Experts of a small language model: a sigmoid router.
Below are experts of layer 2 (counted from 0) of a mixture-of-experts language model. Rows are named router (the router's row for the expert), gate (a neuron's input weights, with its number), up (a neuron's input weights, with its number), down (a neuron's output weights, with its number) and show model dimensions 0-95. Each number is 500 + 40 x the weight over its row's rms, rounded and kept within 0 to 999. Numbers have three digits each.
After each expert's rows: a language model's description of what the expert responds to; "comes after" lists some tokens at least twice as common just before its tokens as in all text. This comes from a sample of Wikipedia text that the model never trained on. Tokens count by the router's weight.

# expert 4
router:468517547516509554479515522508493464461451486423531521496502567505485419486568542510490458460535510497496504489493558551491515492471406471492599501511448469475571454556557535412506528470553455551410479552495477512493467518446541466524515531551456520447476567484441521434555489510470486498
gate10:439593526574530535484471559491568479529459541462485528495511466482439516520544494386415456549570497470488555430560495437560549486535493529454500534492525504497529512505524450538535518519575506506472507490529530484500492566453549499518441505519470490477562462532518481421517528518510433500
up10:511516498426479539447497458508555572479512543477460479503479508490470458486426526468521438537550552512483479438488493474467505455437522518505600520515493450400469521498529421485466531481420588462497487521474453481498466460417485436483523460514470511524534584505462499522458436565476513503
down10:610518543424493478528542519446474525525470501521523534544449495543535552495522544472498552451422469494533480439539502546536514497459529524466516520537476486450449507380491567475483393471432499472494431497538516517503523497424538532455470457454575561456491507514519521490504513492528493482
gate11:527464490483559486456532482549526490431542510464493513451552525544514465557461468451535457580486461536547557551485470540539468469474516455628483487541498493456493453553535487452506540429513499578438452515502524448481514466563479499505554543517524523545512437476540482476571450478457545478
up11:543530517504457431494491420467474462545543478534519483544448496490521483495508525495488624479435453529514495415543492489475482483434419510487503434483482477527456480499460526549568517487506501422493484494466556520462453531478479492565449473519572535474540530497513499576419525538588461511
down11:473544449533528555550554515551556535499524525512534490476479449448567515481495492495437522545502594561478495537518490461459525443475450447448489491443491474502513408477489438480543460495514457503513531475528492471492418606452478471465421504522506551551499441559488434550544524494529530514
gate12:482415478499504506461458564456497494524475567475510509475512490550482510443490444497448485569518554530497519456489541488518500527440481550423462517441426554526580478557521484498452479515514544575438559594510489505444512518530534512523450461477488528438502432449426520531474531501545461447
up12:471476477464512581504482479506533541554534516482550486468473479440516529541508565559507520488500481476463462527540489428448582522459542509501503478458500543569502448561485505457539516573507537486555480511496531456459574468513454470541444557486444476535387507493525533481462451482482550609
down12:496562546478433546482468487443508459525531499481571503549469493471494563556561449477477540513439493534539587449496538579587554506539508514491569468539478467474476558535514535456534483500431526497443481449456436541429489551484493498500538484476537482435565477474529496486536457448522515540
gate13:516525487492537464495473475494432515446526482466521519501472562460404430461517545521555471533528524481531485585590502612468506509527476453529537502528568496527543469539595485495480511442499486490478556553523442506496489503531560517507538498507559391441497531532455476556503537524471483510
up13:532498472479486427461443467550450490451565481508512534498505518460461525467494464562494524445452616476532484532487555462456401547582492517452549492514404502504473496499543484502491504498522451434465560459477450514529486533504531521486457506517518499573440536536486511440450521590506471479
down13:476486506512577463530498479432454500494500464478514483531557541501496487501578474502544509518514505485509439556510488566409488425527561485450521491434544503546552516486587502501501455513547464498555482443523437462450520407454540578483508498502489419475513535507512581490526542527562486565
gate14:508517535461542546519478466511530477550478440471495487598473482496591535580496496518533476526508463549466504416498549527579512543446473478467500536530537444525534507543558533484501518469519439564415501540489493538438507428504482497470499504519489540416567500524483489447447424501446509560
up14:488377496582506570467495438414419489532497559465544461497558426548484496515486487490491509523541498552541492512536476543489472439456555544512501469470484516536502579556466469487521579528455508460474536538500475490508438489512504478506520521534485539504550519465421490420419483519509516504
down14:519527448512464442510510529444538446470561543508471484436542497529516458477575441481476464466545546419510464474570436522495489479539530503463428505510465461485500476493464519414517545454482484512496476534561462472482494465479398545532465499471548573482425485490595476497536469459442495531
gate15:516509487482492503501547480503477471495551474427480525491488522529408441485541549560528426474544475507480485549496513488591517468547468481467556514465439508490559471471490477449550495517467531602469453486402545579518529478527450498468455505481490477489554527436448423500511427481468543559
up15:511503430531481461514547507511498496509488519444513498457505513448410559558500491482501407486561512526489605443419521485553520494512528475539526521459456477518517529475474497503553489488470489514535483491449484505478543442563467524435456534492448562464524524512482469464542565473571616573
down15:545502516488490420518543496433446516463548417462376471509477443607476429469525499549559515535520516503504546499505503505471572464478500478524439516479532482447460490473552534465532477520488501528454459516455503530488545485502498452519468539482477557504612519462415502496448482508523542481
It responds to: Line breaks, heading marks and determiners like the, a, his, its, first after verbs or prepositions, plus pieces such as d-ual.
comes after: "\n", "'", ".", " of", " is", "=="

# expert 11
router:504502506558488559518466502550484476504434597499534487508460558552481502530538508405446455429542512496527481535478505508499519567440430447420519437467530486460477461468552551433574500442533439507442488520517515551537481492491439527461508527486486518579510563517498562476491486538540500505
gate0:487464469511467531470582460473432505427531552527449499454531497507527488488470472462506503478452432491463527546506464548433493471515479402522562433404523474471460517537477517472512530438465525581414495528441543528515546530532509551436458474500529516475470580453497504463524451485487530474
up0:473423511457536541625541502452466573486522492493490511510527525456487536474511501450458509427503471454538525524542510494417517477408451479474568526470512406509516434553500523518479502516494497496501500568455570511478446524552511500505444473427510488541485492405479453449535473529505467514
down0:483445600480462440527454505459495505489548405543425508537479509499579455519488561410499500515444476514473483491482464574467515488523517506535480476530573440496481476523527562489537515549502531516527478503528601498454524489489421524514516480426488425513496520469554556491540442503513459452
gate1:461501467477512538467500546572562505394477462397529482501476490485430451500513467442503507421525516515543434443540499510489444535484486516457472515448565504486479553533506484434475517505510479479471450487464462474559499533551420463478472499484463556480470454383529541513546491517547539488
up1:454467510457517453476517405496460530540534536480440548461502481462509465537531422552461487463466454501443451491420444473518523513534413512546497480578515502552516519523507407544529520556533508527545484483461474478442561487493500447488543478471535459490478543619464526515496439499531519490
down1:485488524519493469423463473465464501490483540478474516485565551487482569589528474497458451531534400558522468514451540550453545444542492481460459526488499470490534544506490538526453534449481501546505423518523569515550512518492505474555545490470484463503558429469391471480578478436477528540
gate2:431473502504566510496501565456510517436484528497572538504449422541539476496528483451475401472546448528488505549540537500536541475569524490458577446561509475432505455509510524514524444518457465480521525450420559569503463480481439501521453462478510506543528570468533470500448518524454488548
up2:460474507530477493493527443556427571531455494497482470532525504471541435472512486482569599523510515474527486469477491568504520557453499500559552459536496501566532535510475467514496524508545464475542495551625442572465559538454564480516542481482500564541557443461449500475513454522538528486
down2:482556488485508504574511530428452531493530513499591489521467480531540538508528489441396491484504551453424552516409534489489497580571509533504516485436463502398535497519536549419510460482440496460525490520536566435494511496489497521524456549545491487497492503498529530488479437469574480478
gate3:497513486529466533480483433521450565502483485511454522434492517563510505533442554462471472497515484472521447522587501476536479501482512475469546428525542516550471494506567567419513568522540437560495456510578545506435510508515472422450542531459505503483470618497520518446460481495469558541
up3:526537490440514483479465594490617543529558573493464538523501467502487492455484505569453479552492520514426459506519512453550598493505462412490475487512501490527481560527493463546547509491517476470433544497462542535481472515445495467509499496565548471556451531485535497504495531434598498540
down3:479503502568576488514498514505480497461461499506550540444489507482581488511495477515460442481570531507489563513482485550458514537560537519462447506466484479563392556581559508472478516560470445546468472529501400506437475492459548558462477548494534580502514508450486483510552570503534511534
gate4:501485536536434519509540539547554486443552569517511498485492522484489506520541477424482492495501433466542502480525502524505536498506499536447475471534438484500588474442523493488492565449565468467526537512500470533520515543538500569432505491504516600587546575561530560546400564488543508503
up4:553541556472459494526521432465513548440492418454538518541499472485523480464509465460454534499504493507584527473532471497522435566522448489493495500449515430481510508519539459503491504454465414424497482480487551519426452416554479500507423509558499525511455519391531514464470477506439544535
down4:411495552574554536523531491513507467505551546532520540601444511482410514563512581481500562498490443510488422483474546485535448563537497461512528470578475530516449519530443538525505461512537557468525576461454480521506496532492539504498485501538523480530456487524464535520540452428475552525
gate5:522474502511528482482519493493426540560465461488520546476526530545506538496573541392537449497421590481504481504441497485517490516474484484551468461471499497514614528509541439511451481458407467462445486557565514534477511497457460530461439482527542476452465525459494583548468536477481499482
up5:447550568492507546452501485548525489520554501401489478564519461434433491474540498503502462476493495547450480481538557431468514521484512553500466535465527438493520476439567451481496556483509493517557507506455500472590444539479482493522542456503448510465515493483467480455485410386502464436
down5:500491455499502569533541518527508558567475498552511450489513441470521544432534512451542538521551445570479423468512484449490534500424468577537462552504502423521515565433538451500473508574508467510489609514463443468559512498522475491512423483509525452471479540504538483442515531505488462497
It responds to: Sentence-opening pronouns and articles like He, The, They, an, plus word-internal pieces, especially he in superhero, Prophet, Southend.
comes after: " the", ".", "-", " a", " and", " E"

# expert 13
router:536514572407485516488436540578560507496516561500555497380492497492479451515481487460506467504520475448564532471437498472526552522504487462490493488506472477490528413471516510481527507440462477514489549550618475584552515532503440498484470514492529528523453513500517588473556463529477537499
gate10:491511521513515482488424504541430503527510500479484520471496501412501439528495504474505497473522532460512508432453537458483558399489553503440483552521488520462488374495498441447507448443467480511433490532547536486480476579556467491436490499527547431502475523452518537485472505611476544529
up10:554472493416480510433448489607497486505482512517455490440456549460546451492516495460565497493499516484529476523494503485536595520532540550472482542551507481471533476438542497486506467459487491590476532500520404528479520496490579489480527515450480521457537538533495550510496493648460506491
down10:501439480445548541573498488526509507497508435549506503447528526439529536447451495477593511461465530479514490516548458464465548477469516587486495486519512512534477415444469508432493554551522453469521457529570524508486469525551532503476516460566494424575469551501532497473500511525468495380
gate11:479510541429458477520445486544468517506487470466563468418469521503460505525597515503595483469472430521529501450499491521543520493530529527509523519488485550398566468502460463506497448509515508408516464573493467515562535502542513573465538520462508496395451479478455497535465489516514571466
up11:510547486472507518492505486570496522591514456525493455470446557483505533490540469472594497488531505503469439498480437554466522471468519512528473542510477518482523440534571412436480458484464538569539452556465527545544509464421433471540563508547480517467587525521473427509454488543528489535
down11:465389593509556545552534503474574526471510549513436528562530424478472446515437513501475515500481483507445432566479597473513527501436450531474512515521522480510381472476450510487495527531519449478511539468496524464492544456521488501513484502567480490551503499513490511498491527406485507456
gate12:548516547522545475476484468523556510473464574467572519464491548438483400538580482472542474516518524581517550457481484480398562552479474490494461442472526401507493530550524549543494515484482510456482484527556489505512442473475503531572459506576475472446483523470554513533451495512504481461
up12:523520533508499484484536531479499515442505491491467453476534544490504510467499462505468467464568530363490464547444456470516531532485489508439582498495463456435485423454435516458534470470451573472558540517501511584482411570560505534478506516468517515479602547489508479488522513539463504478
down12:507518540553534471456462493413519487557503532471527573506562536472492504437541521550431511508539413514361483432541495545461445441479495553496485555472537521529459556567517472501518507461564485530478531459511505460432434520511464484499532475447511522474559511472473464509480473504550484507
gate13:494495503412527487532537493539507543528494477498533490482464496535488426474480546466488445458584526490511565426497478508539456544458542475552436467497508476472442607540463512383522538470454460488475520499579449480504453514508472542512479438472534506480552475476502536571540432490483559470
up13:461472521585525534450526454481472540487507499520410558538584554576547528516520490481505537439466452449434465518497527478499505458519485503507496519439459581531532566557558528515556501566513590531551539551483549483491541477490474500488529441488526519504477579478483439425486491518500497526
down13:520464532619479595420506476503589506455462542482443493477566503501417485477476501485526590489481505464530535412442586477468530472487479484496527495480505502512551511458482482578479461497548470556479497447518459471520462497539466510524524574500510497524487543430522478506510465491547569501
gate14:515492488484499569484496487488521480514523535436451443451493481432509444445501525429488514495506561425531465482408516553506499506421503455511522507545493476517479578505488492391482490499448513484448451522514461469438533591450452488464446500444489530527537519518410519461471471491549572521
up14:509481465576544566481535410520442444510512496533474532496422528507442514567570460510430449531528468439480492506571510485495414500498475563482517524456400532490452419515570494533480515452525529452485494493510449508469452391495479520521472538528502508517541516524519465517485467516525463493
down14:517554492514528498569483487475448423455441519479441490511453545464576495486525524507491460489511541451446464456503536533446527517440512503539478436455462487499478592499511473442486481480472458489491451544418530461503494544464507398522503525463467434433484531582444495475424446484521552503
gate15:570532476447488450524383473565510471529502530508526477501520511567557540461517466490546540513469570487580446480493482419483531528512492531541564486607472505465489537492548451449515486491480420460487536479581500587469463535512472502462520544529466567478516498526493454472533515504510548488
up15:488532483439520540478459495563475480474531465466444511515525555463564497444472604457588477530496469491496501478527474469506490469461533552524499498535519485497483552485473550507560393529444465545427577516514474535430510509499493520470543478572520566496400524465468503526495424514518454461
down15:450513483448478524478541541420435465559490520475472558403522447454483465497563526528461438544490551490506576512488505524541470504435530555605520468530488479485524456506474531503538511486457501485470474468541470527452462459538536563612545502536452512543508512496491560538535486491540561470
It responds to: Pipe separators, dashes, semicolons and colons inside tables, score lists and taxonomy boxes, such as | between numbers, – for empty cells, - Class:.
comes after: "\n", " |", ")", "%", "3", "4"

# expert 6
router:455518582455528548522449487533466420500454516504563460449510490543530516497493520512510515531492469541564482472473506511545477417491420385514633480485520497554506508500554497428496499457526504541491492517494483469580474568493544501472444481554538509532463486505465560477485434489517505550
gate2:485506540568449554567418567502549546506519544583590564567459459500509529484471500460461516585500472494557514483461508485569487458490518538471547576484483484478429472536542507517500468476547546477457538464489488509467488476494450467448508543552485472486494452503581492494475545440475446468
up2:478507380449530454367535510470526454475475513478531497561454500514495435527527522481468512444538495460484467464478511478455492538476470502476464486511516521421499508428476485523536546446446551456528456530522489496548499469534520538563467459459518538469582488561457435446495489552433529498
down2:600525462557528560511450564444567500469433521515495512524511519557454502521424504525448482531489453553449486462468541529509475452514505447527525562496509464484467495542496487527534484515500534520503522505545501482433481531426528406516509561500517483446542485549469412489465592426507513554
gate3:470481527637461550501481502522417498476494556500516531468427538525543439466444474482497421461500552479556521500519511450483451445536424521499545560520508569437459536510532451499471575528485517466480515483496509557511537540515466536513507411549492499527458481575426497499518506516484478493
up3:479469441435512500529518471528568475515471499540548497512541471505526535479514512482483556517585458566465559503558482549445501530537500479519465527534474431426562509436572526529494458434506468546577541492499521550498516469501570521467506469591470511479569449412536454442462514530498487498
down3:545571475500474508518544497524475502527448530513512547465492529501544495490551514529414503493571507475452499543464459464439518535488421511526507511529463486440534404458467513476546464428545506481520502531510440436456527475544489473423569498521519447415504554485456530519516577464468399501
gate4:489503473490528451567521543503500416486476513506415605444537496513515497511444485532509511516515435540489473541489426526539492540435546517522602540531485553507532494511505480483545498457462487445491486507461430529396512481550458513485501448521563521458470579520487522513539490521551596508
up4:550481449512505540482563492537448559502598492539502471500516497465540506540580496459463555428501455468480533507514470565525532502518440556515465503466391486460545555518472492531447508571479493449478526497454546474568425526471543521444494530404497528502446489512514528543521474464486505438
down4:503517494543527465515530452513494479494429533474455574451460494460514532515469504572577487541500518530537533493551473526513545584458632570483456462562515474504555551467488500468536474473461471539435470531474480535498551492500438428454501502483492418487487584542464519460474443504511524512
gate5:540503550529536548507525472505529521451530517415452473483484485488554566492518440424553442482534491553555481553475527536451468509577510483547526448548450474542496512503548513514545470447473558530490479554529523554464493450502487532409469505461449497522499561462491479478411477520546541401
up5:533494438479512482499504506523457540499507491581500492574485524521410525521430567489509510494522581511466529480511549559499554517506508509502523520542448449465550511459477562487481520548528500484510381460526518432504517489414507527569424530498518437495470486482501477523589500527520514612
down5:572437510481520498522527498476474490502526485447446477481497507511432469476455477451507527556545478522439520487473495516455548451452491469511457552403480489409550500518535497529495531524477467478511590465479486522436523472514460568510481535480485491426489510480537542595499485476398561398
gate6:502533491554543507561477558442461446515475446499497431498522459476500538460443528495506482532464520525511563540561549516513495507455471549551527502487459484469456527460528472414483500521546487547451485446468537559510564575504540436522518434508465518482501543476565614440545511477436440493
up6:522462442563551484498469510466464488478486500551574469522472513488557547481488557528543452466546530577517507505462500455542487532551475500477569563449453522460507537510510519471446548503587559536472540478490555525578557468458504458509518436517529534473542535496561568414457458539467463536
down6:463504518544469489534462444462575523516534528524473509474480399401499508402490498495586510532460508547485504500470454556471505558513460521499490505523477438413523517514551558465457503533498520591537510528544517461572479493479520507466499506570514513506498413493556560529565462534461477492
gate7:490525554546419475493428547554473510479488470510539404514526561461483472466503494460485506499463449532549484546488455514473531431491535474544497486484575495594528479466476509460480496413520500422509537466468454523385507493551488519503494500461497465460522499497467415509445576489430517501
up7:447491485537500509435565524503588548474488546458462485473478488501497442508535548467470400465486494507464488478481501484459515549532533438500422400496544535534490513469484482479559496436500503490430487449581470503438531488556450585561484453469514554463457453538523468474551510474498493550
down7:530491503497538453452519498474468491476514424477550436458424453492494549468522537510508611604546518486481438542481490505428478538460442508519441588540508481500514473451527502544497569580514541540555541515474546534484444499471567536536480504433494483473531538536490494544554517492540500514
It responds to: Digits inside numbers, years and table figures, and the percent sign right after a number, such as 23%, 2016, 142.41.
comes after: " ", "1", "2", "0", "9", "3"

# expert 5
router:497478605443497488493448556522499479504453539474594509465453536547461439455476515419494471422501483429553530494462571466500522480491479430459530502517495439497553472514514492444502546491494469531468508570574461580539517534461401526515506468527536510487476506507482524508580489470467524508
gate10:497478493538540460571495544576524448505501552469506490486487473538468432497426528475546475497485457518481512402525537514455441494535513482493510460572508439539458462522435495538463563505534469477520437572543449510483462476440495557431533495540469435457494554490523426432436458476471501477
up10:509527523545458534473552466490491462497485454477489539556488478520519486491496517527420495456527526544520476520498479492549477542510462511593544531528421546519533509502459506520501601448568491468486487549492538568482568471499512468454432473550471410452548484495510525589586413544528536487
down10:548465508506406424447499521434497527499528555514467462479532502527508493503459486534569507463434464583474493470493472465480495452516546472477542440474557547518490527500494497469518514502508581523524518470424563418467515478463461486357510440466537469540535534472494440500535470549509518472
gate11:435487572516489497498482516515567455453458581489540466518575432511444460465482514504454496503502532498494556501491436460466518466490500469534545481502509491482498481432483540497504532504590514526500471533513509496535507601482425503545368534525517540519520466484417497519458515502418411503
up11:497519535478523476498535444507408463480566549523458527541498589426533544564479550494530510556534522526503476490586525505525442513491469497458459578482472537442463421594507411503515522542476542517519540543503521485520497483536549517500436463532485505472495582563483478535490535554514536486
down11:459459558493492498468439558490474435440461515422447473530549571492467548484480437499495430535511501471456515486533470508520425542473491441494495465503495494559526489559506529486535485517516483467474529462447480388469525542438504520418477546519531546504553447538447475440530568564527488537
gate12:463496517488512518516440409453484485546505541494581501490487450476540604477530530475543513516459503456460537480527514481445445448483507508472501478511625438474478445463571455512515478450456503447538525498497495558525463412480482440501516464500575463489518480500453516434549502472555560497
up12:511479480472491414469477491514566533435502499485478489512485511505570490514498552569495486555510530489465428532545471564486564513463431509483477565466483522475510431530540510531455472596471520469527555475532497498453557464495472537489391431510498450473405481492480463552508531579501537451
down12:524489530440482463507467530516605517508495501464393510451563511519492471494482454568491470519535480502492520498531546550435590496511513522464494502553438567462522499544480484442585480517529595541544482496489457497523464487587576525467531510542517502533498524460499459492426483520442460446
gate13:553518460555521505496464583457480411563478524451549478494504468548401478477513532450479525515458501506520503465505501472489482478553532485432535429497533460532455558465518488500546509502489550567517427570480499457563519502429545447520539575478475564488563548506464561490507523461482548533
up13:464498502534539439481526507534556493550522590528582500495506390550486472498542550513556501519486569461488525555507593564489492480485517474522560503471472487440531485515452467539455521492578546450487485551536474482552450453471480503502574500511542450501518456569496494557446457472532450470
down13:507513462483538495434515503471506547416475564561521513513486513497469573529541411542504491479508542468530557507466541524507506544549527499602459548526528483450538447482394421470454530476477546480512488541532529479495517477524523499571537485514500498489447504535491548563443470398549498451
gate14:482490550530618551424382493475509556516485515502455550481573548542518511433453492493509456529491560450510558551448467431465500502488506444522462504509448410440605539470440484504497479504494510520519486557518474497468544491452482534480462511542509487520471518499475527512467448489522518470
up14:555518499521510517496473493556466516456494473478535519480540530532568467471496485548509462601470497561475495474551392487520579481514488454527543495531535452552507383410519511532525488490494527472464496480452528469542515512611498490511510451489496522413494520468544545542470519476576527452
down14:503468543510499532491526509475525550566475524389455532504563451439505527504496537478458468521487497564458513478485548550539458534459522520491470515511512445549521466450528445525566499455534519491525511479536457586465467564561556515584484489477498497450415507572512532510528573551560432495
gate15:494542547457530540409489520613456472476482507517390483512507477527565492534506483465432504478552469498517551473458562494449485472452493476554498463564484515483475420439553499545546518528463483543446495526530462510494539534530442496487474490550522449521499476552481474486613516481462557498
up15:515530514460460468538575523500472489552535509513531489530494504433514512497557469528539516493549513477545540515474496512526486589606469532574498456534550428436475516539515537514395501445483448500510485426515519436507504543534554481537521522466558539491558480621516511471479456494461539487
down15:531587502462546520439590477567461517506489489509512484516569507497438508498530454540496529494527428391467558520452467490529510538495500498498420445536496521489559547554537543500479428468576454479508528496497452496485493516522512506470508525546501493569490480418531495492599493471533546422
It responds to: Line breaks, cell separators and heading markers that open table rows or list lines, such as | starting a row, newline before - Country, ===.
comes after: "\n", " |", ")", ".", "==", "|"

# expert 2
router:498457471489524510512488494572502408504496558472573518512484516481495474481558488519496437498498531439589525475496550504564475453537483441468503512495537526441508485482627531456509512451556480522488562465495507536565430584481444502473465492538542468434459572500474475485523419471469486484
gate10:512516457424466525547499486530454405462528561474515446519474514524514473543541535507466501508469525428482425480517489537555556453475536536528501453478499600483493445467530490519501481436566501511413513439470486530542559496402473508489436472502493568465527544558487446473529468523491502560
up10:456461433507420513504531528429521422513471480481479526437514457542466504533504517546479461519523460491543505523524502468466473565506456502468577394455526521513556518457525483565513442512501528522591499432494429476554441502554416510453492527492512486552530527433550504441479509500525464532
down10:456487529501526497506495606530475449571479465533492521440488451494512491473443531451457500536514494553467525483508458507515572505518517490495554464539548521517511418440529492493583480541506471508478519421442498488466506450418425546430525490455436496483562511429583464510556497510440508464
gate11:480474510476460567492528547502402434497483515481550444473458513468485457450595488430500430533456522542554498550529500557526474548493487515543504546429557519440456584463575483511466451501519502533484419538483542452466525481506497525462520531484491499506490456445516556450520550542465472449
up11:563528585484537512543434504486561479542457567529517426516502449490399520491484530524487458493514447443532481446564517454565505543512483515474469517469504423416523519533445482525514472471484574493509536527522515530404466528508458527518556490565470497491529498489537502531446519442482448429
down11:527563586538541549489453488495534504519455448484521466434468534474480507491468506490513561543538514497523422510589528477531476495518560541485414540471544465503561438546529472494500467523539461445485456552485547546515467511533476523527548560508535567478543611453496470490552520512514536575
gate12:484558495545465476477454530505488478529510504498512456479505522592515442482457527522508437434550464511478517489554514473390437436502483473528506456526506429389527520468512432518442548497524529566449592505488529508538472514432548489508482451470489563538452499487564492511523515523428522490
up12:448494500451523467491528537498506532529520459512573475554486478527552494502539509511466530505508544478502478490555438509424552480605460445514599489477515504500525471586517468567462471532493420521518411496514500468566581456503496506480573458455544481487523477551544548565556491489462458522
down12:543596513530451482496520562527571496517540447452480540491537479451519519483489544478473514555546500507546428500555519535549493481518494462460466474412497484456560458492469521521474482546461523556494509489561468513599500442494472548568501426463442483540521543491563447494539429494449470549
gate13:457514518507526466535530464505510516522531513499578586566496487495496520426449498502458515464553553457566516467480501531524554531506437524564499443429488478467500467496539465461507430489544521497469508486522488567475405540494542529509361532471472544494524612534490480506469496506490440488
up13:553469485456519538477511498426410451493484477531535475442513500525470525557454457455519535484480488516457578530498446490553498479457443588533547431569533536480486441523532487495530515475504498539564452514486539518514450459578584570461485523505530495413507486499542573464531514489539495552
down13:480515495486502595441534473502559481475518572453500523527519546546546510503441532505562464528489463522449420544474489433503439559494491469526444540505545509494482523513556511507527479538539540454520423559418486474509500507572535449437457522496574511517514496527484603514464515554565455490
gate14:460499482542550536527433417486501481513501563489463506493553476465552497557465514492505492508435464488552525506506507520552462494525493528524457490479503520455508478489530500405503540473412497507498476424490466524489592562486516550400506516559407550587550512553536544472471484567532536531
up14:525538454495552551477538470478522461531488523471478530463500413514508492510517498498523494399469487459516528528507512545540499532513564577554515521464514465553422543457523548502530584543479541528440455530477592519560491523462540520487489460471549420421462506576528570487526486463557524514
down14:445546485475574498455383516449496559514549496573498517564492498476545549498465529518495476568469508533566480498570538492468504538514564423510512509557498520485563544442537498506488503529471557523558527440545504541507491481545475527562549583553515479414480527532508476483482558462506481526
gate15:501448436537527508513596517587517511414511496571466432523463545533522495500421456470447487488544468469480522489402494555512497527498464485525486492507515508538489455515472480443544502563573559563422499454490509505492575551480561496533482473498482537476550509487498474496555469531541535420
up15:465467482498473503463499502476502515481545479526503478499518441572507507474478594564458565538483457554515509577552510461545528489506510487495568485501463522447512459440497515511516530548491518549554539459591553508445542516449436567409505493480488503486544393516518560576474452515531546473
down15:475389528418409475464568512515487475470446524496542483561469438523469475420569494504428563539489553485482487540509505487514518514454504462463457505485546508519478539562530523491578473453483481524467459466590469455542511544535570465500518584465512445516497504498515465481488502554480517475
It responds to: Space, opening bracket, dash, slash and quote tokens before numbers in tables and scores, plus the first piece after them, such as V-iet-nam, Tay–Sachs.
comes after: " ", " |", " (", "|", "-", ";"

# expert 12
router:464516547467496538536413463554511436448486494534605473448488504542530511494479518520505488432493488518550486460483477491598491408495423416495581471496493508503492517513550555469489525474492529473446491543463529492563444622513535470480457509535501544512511504498469560481480433488483485495
gate10:533559466479504511460335481521531495522483516506486485511500509451579494507517471528538468478469526483511519568533466501478477472521454447517414531469504452564486489519569500422537525500426537518531454483483505556547465510493442534492449466480540505578577498502509477485486510415440557482
up10:458480439506556524579598470480433476504516501541526542432440525501455561498571485490527537447497524479420490468527527525605509469523485500476591519528492543551521509497462410475513459440497503560477461564490504512452490517492505484538544539539474466433520496500451512466510430507524492553
down10:531473473480482541444491488430489405472524497499529486477445505461514481505449523479495538520528565445453518541530535572520480516489459444473469555421532483468492465494413450515570512503557497538470532563469522470513502515507613509504516550451577464559474504453462466579474479516500414489
gate11:472535540419455561477456532539487499431462549519501531472477485501422458499492473532549518503474375475502476471497449517506593472438429442450561521522518471462500470535407539518545544518540466548469558522486509486546519485495505507423463502530468515526519550520550495560513516547509545543
up11:512459502495526471533472507447405500517456494471432471531541512502428478451583504414568454541612470436532512514425455510479457447541517473532473479509540464455496535475465463462480487474493481558545524537533462473501480523444529500581572498509509526479454456531459504437473445519513503541
down11:522538451500479482556564442531551538508485477522510549443502547489528459459504495455479523483564466544515517476496528462460546534498567496544472584494490551492530398454521528474469429514521397539423538483383518485508484482476417523437538491518501472494492541503557499494513489523564553499
gate12:457473396498510556540540440575503431544479561451503474488479491476508565436452439482485530522518502458442538478490505497522529481479470523525542534439493468488452509467479497438482450525551440512485452488521504534613556480495481493479524574462435497545515474390455503531531536549491495494
up12:424487509478454435504502409471474432488514481484537490546519536483486505513549492492486521588475511534478533485524506538530527584511511441523529452505475513507434369477421464542453516529518506487450466535478510561465468513530514512414499518553407488517450502421490461489449486565515521501
down12:499492508561530491451511484480506512511449549537453542430400477538499505522565544487499514512557516466480491446474517528506498526557577564583493509502541470511504436565540480531491501547528541523473552473546453424463530441592513493498510471490532444432558508533566511551451508499442569501
gate13:455489401484522532524476417465502482473540547483520488479551502500482521539590451502489489515434500520469513522444512531539526465540396553515543529554523475501517458532492526511529542461597466496516480580443535561553529447516418431518570562506501534491530461531501515487519451510483515448
up13:451538578458518558520532447596477441514474481479537545454499464547475506411606473534516526507573442538466457548476512551469471484510504553517538525496502490513531513493436533514535527450465526474511515508432519465478411452450495477546507551484452522520514469484458496489394497530457535509
down13:495510497494509459571558495483483490516539543512475520434470433470516522459570448457545515427420557497501420512516544444504501459497517518543580539520514515577531527494494521598476544487503511467448506518462443530579535462482508566472477483420532431513550500496544484435460549474473503536
gate14:528500528458472539480465506510477529516546527485410563485493537452512593508511504506454455409490467445469577523473516518588465476498475537519505505537462450519471472473549502514485479592483467481523464476530430501549446514562480464520439545462520487530450516478549513556483410552533543418
up14:520536432451543524480481510455456482513469572496479546459561455454472542498415508517456472514506469471460518483497407483456478397488494520477456460496413457498495546458443531492441433510512455568496505516467516459541515546523487426609514524535480510502467520468494546435496539479496535446
down14:533503478542506434507492412470502474478575442478514473522555525559518487445497509457497511499497454527496546520489471580487438522446532523511474483601462547478508462477489500472478575486507417514489528494507517559471460389525493436544467470491494531442454565462530515570503541562485578520
gate15:467522527533522481449529497514485524466466535454486484513511538557489636489558512482510453501545570545491510499505464424548475546468572516531441514463492544522432563475468486542528491445494557503492581457487475518457530448504588528555489501482513457417524589445491458468492507503496503549
up15:479461530495414512497519563551542542449455523507509506494526501493512555522578531561541483570547494506539486494502490517435457442529546493477488517573433546482551572453492505560492494533467565495540507446538496556414542461402546448575476477513452520522447497467478531530502544516484536532
down15:552469493522387453503537510465497451542454482446417467490528496516454506476518563519483480494481521481531419542501503479486558461498506539520458549461468488504481509423496481486523486527511461516543539541502555465494494531471617436526552497453459443498436511548500416403508506483496442439
It responds to: Digits and spaces in table cells, statistics, citations and lists, such as career totals, poll weeks, 569 U.S., and units like ft.
comes after: " ", "1", "2", "0", "9", " |"